From a checkpoint of a small mixture-of-experts model trained on Wikipedia.
Size: 11 layers, width 192, vocabulary 8192.
Training: a variant of Muon for the experts, 569M tokens, 8683 steps.
Below are experts of layer 2 (counted from 0) of a mixture-of-experts language model. Rows are named router (the router's row for the expert), gate (a neuron's input weights, with its number), up (a neuron's input weights, with its number) and show model dimensions 0-191. Each number is 128 + 24 x the weight over its row's rms, rounded and kept within 0 to 255. Numbers have three digits each.
Before each expert's rows: a language model's description of what the expert responds to. This comes from a sample of Wikipedia text that the model never trained on.

# expert 7
It responds to: Lowercase or capital consonant pieces starting a word after the, a or a dash, such as r(uins), n(ot), bu(y), Ch(aguaramas).
router:173090087112154188135099106113140126117114093137155133121153178116078187110153148152123105112115067097143100127140160102131122117096138120112110078128128135116155121139147093142127141111108133127130118129154134130121096071121134130112126086162096081100108090143083168148126111137129148124129146094122121106130174137119130085111131151146108129127165137140151142105145151164139132202138145099127117118105146128131126153123086104112122129143134096131100168137165129146118151122125126139129113183119148111129162139129134156166124128102150105113115141139130173179115169132149091101
gate1:143141122134172130121161110135180100166146122124144096104139159163111111127161101124101131186106109109125080135122093143106103117089121139140148120116110131137151089104120183121115103134100140117152120134126146126107119079153128161203115109141155119104121071109106165066090154119147154106167107149145134121096143125108140123121135133114078101120118109111148118117178129124148153141108142143120162153161163122112125118124119146121111088139147176114112086119103139164099114150134113137121142140111151130103107126174097089151134115086126141108115128107103166182109122104154112121
up1:117124152118156121136115135145101158123091142127123152127095131065111142112119180136130143120127094107142097092085143135157127107128157140103130095112159143165132125096113134092135144115119126091082124169146080147116120144100103151128151114092117095110126165128102148138120119168104142141141076127128134106141094096146083094125115134075130128116137083141129142103127117097152147132139139129096110083096160097122130150084123136120167128116109128142102043163144182155184154103087119102083140117099105143107107119154120130131102114161144125139159131095117117118130126142148120121
gate2:164085102080127118144138119138146151118094123116143174140151132138095150131110128145096103133139107098145146111157090104140089121083120110168099138094143175138148115109129099117129122144150136164089106105155113145144093098110151136095107116113111091128130100161126103135107068157151170118111124059118142091160147119150107119159145134119111146112143169156135081101144123149113110130152140133071148133135145149177101146138068133122132144146121167142117057095134103105123156118119134131113106148168111126144124111135148106136141116114134108142118128105180136114127151107129084155
up2:127150134154123119128116129166123097091102150108147133094159151139132168141115114122134134164169135118095103081088122132164102141080174151183136155126139098140112150117136127130119106119154102118132168112119124114134108118153155164117116101142153063140099140121111053124165119152162119124142132144087118110142144122153126130110160106141150109137117145107124164129113108126129095138155111134122094117054107171115127154118145074150101100131095199150160108115106113128117109133105168104143118135111121120137135130135173121131139106142178163133128143066135149140158141119123147129
gate3:135090153097152121081116099161149097107127131104137154141126116090146124114117132108092102055151084131110079095098140155143103153132145158154107105139143058137100128086109116164107127134150107129121140153141097114130095137081148121150145102101132140153127124125101089140121098155116132138119104126139098073153138156132150098118099096118131094114119134137149142148126152155112140171146137070125128134136139143146128142126122109145151137111137100156108104134144130165158134153107127124138065169097108144155098077104090135128121126097123145101156098102133136117157164159086152143
up3:153147167098119108131172122157163099094145135134113110142114129148105073136096125139120193191109132138148115153141117104134138130137121148145094101131160110130108154123111110071106109168121143130140120139113086158131171111129109141126090135144131134138157107146121142153129108102155078112167146122107151113149163085133171117143123113127096150143117139114133121075102099102158116061136103131162120140090099107113098123173114144141100119118124103102127146129116193132121142126149119102131179106126099146126166178120137112143097096128151148141167116119142146105145140176128117139
gate4:149193118160104147140099133097137122150148103190145122125161112115085134117080126125077111095113128117131110097139133098135179124109104130139115153083136108130111106077108132129142150151152159135116112109148101172128145125147122142130150127114138091092111117115105102123171135127078126171124147105085146102082132118154143086107144126122111111120110122126113126076152168121101120143115143123150093087122177114151112142121088134137100115101084146119137117145129173144151115110131146112083134126127135099128160145134103093126181139149121142150101112112109144124157157165142111190
up4:114150120087112103135116122080165077106158143133135124107132137135122117149123149115118145148104135069145146131197165136180121136109138115115092152153100161160099128126101119157117148096157110107103150112127110142116145115137136113114121130093072132157190127127185167132116123124118131133132086145134088136115105143076162128113140090109129156136129146114117148156109128055134120116146136152168169114103151133142087102134103130150149132154075077171148114130123100137108143110108132132131107132146163107157137125120131121115138161114107129136125081123127123165126106151090164103
gate5:154119126111153122142144157127096117114147113126086105121178123129090116140106138151083106121147132153132148120153127163167121081089106168138111087175145118071111101121111126156146086096110154150174131113120136141148124094108118119137117162089114126111098080121130141134144152113127121126139123137098120126121119148149141157119171135107132171107101140160177137130101179134135128127147105102128126137121159089079160131162145137134120149144115138120109125121134117162169116183143134087132138120161167154137135125082102158181143123109124141160089115082122181117179106136125109114
up5:161175124170121113124125147120079145151134106111098135143147108151108145146129110113127116125136146123163143105125111148126121148091115087071173109134110133126095141151152160144143130118081119098173088147148133104132145153134127126123108179169128123139108107139115148123148137149123122087098098160171173081164129134173077165182175105134145130168134120100171110144161116078124116147122152157127171083121106138147117091118166102134127136091117118110142135066140118071148100110141144100098137129125160103128144122136121128132124133156146122143088141146102112126120148136114141136
gate6:152101167130182145118088100148120090122116091111106131129134105125143142086122147127119096094105127119161179164134142129132130137142092136141100123129144150145147112134121134126107135133150104140123094154134137125103073119093088119109103135139104109092133131111085144163109137163133130131149127140126095123120115135131069132160121091128115140134155126144122156106128151158139101178134075128085099118072128145170140109125101078136075122134125106148139112100100110114119113121182101124140161134131103090123158141186135135176093144114160101134168126150089127151139198135134135127
up6:166140150121124112151131108127125161149161120108120152145129157122131132083172127112147147100123120124117166088132084136129140118149090196130111135086166097097154129138074139112121128095126110126099121104131111111164136129121150130122118122103091147126107135182106127143097132145093132111134140159098122127140123084103095113167178146117174126116158131155193134082121161105128127129128129125057127098128136121104128115125136119149107129106086145143174140133093102124118141086118097108139178112094162148147139146121160122148103111124170093101156142173080126140131161120134137145
gate7:157125109121209095145161116119118119102172126162125186140157122084088169139134113164097117127136109129104113096121184114100107110129144099124119121134122145101147142104102144120118116107113125111142122114135136091155122138133082097109106094094108136109147143146099137109112166162125138117091078132166120130099148122153158136163144149123147148126141124123109170087146183174124123127123140085121140128138126101102114155165118166124131137138120139155125131158094120130112165125145183152129127117129111137145087155112150115105133124121162106104096084098125135122194116172119093136
up7:133109131098179112135104129119101130163102135128140142126123152103158125131110139143112137113133122150131121109127117157103115158100142123154100091086112124115161138122159150090117114106141138131117106147190117145154094085149109119057128177133143132146128101152122099123149111168146109134125115155115134136131131137096141088114094152097119110143127136113158132112093114189133109149109180103123128118110160147109114115137220152140126155096163158142138116136135109107183152112115135129104122108129138096152099119152127114075083098153097115102112114105099090133106107166084156126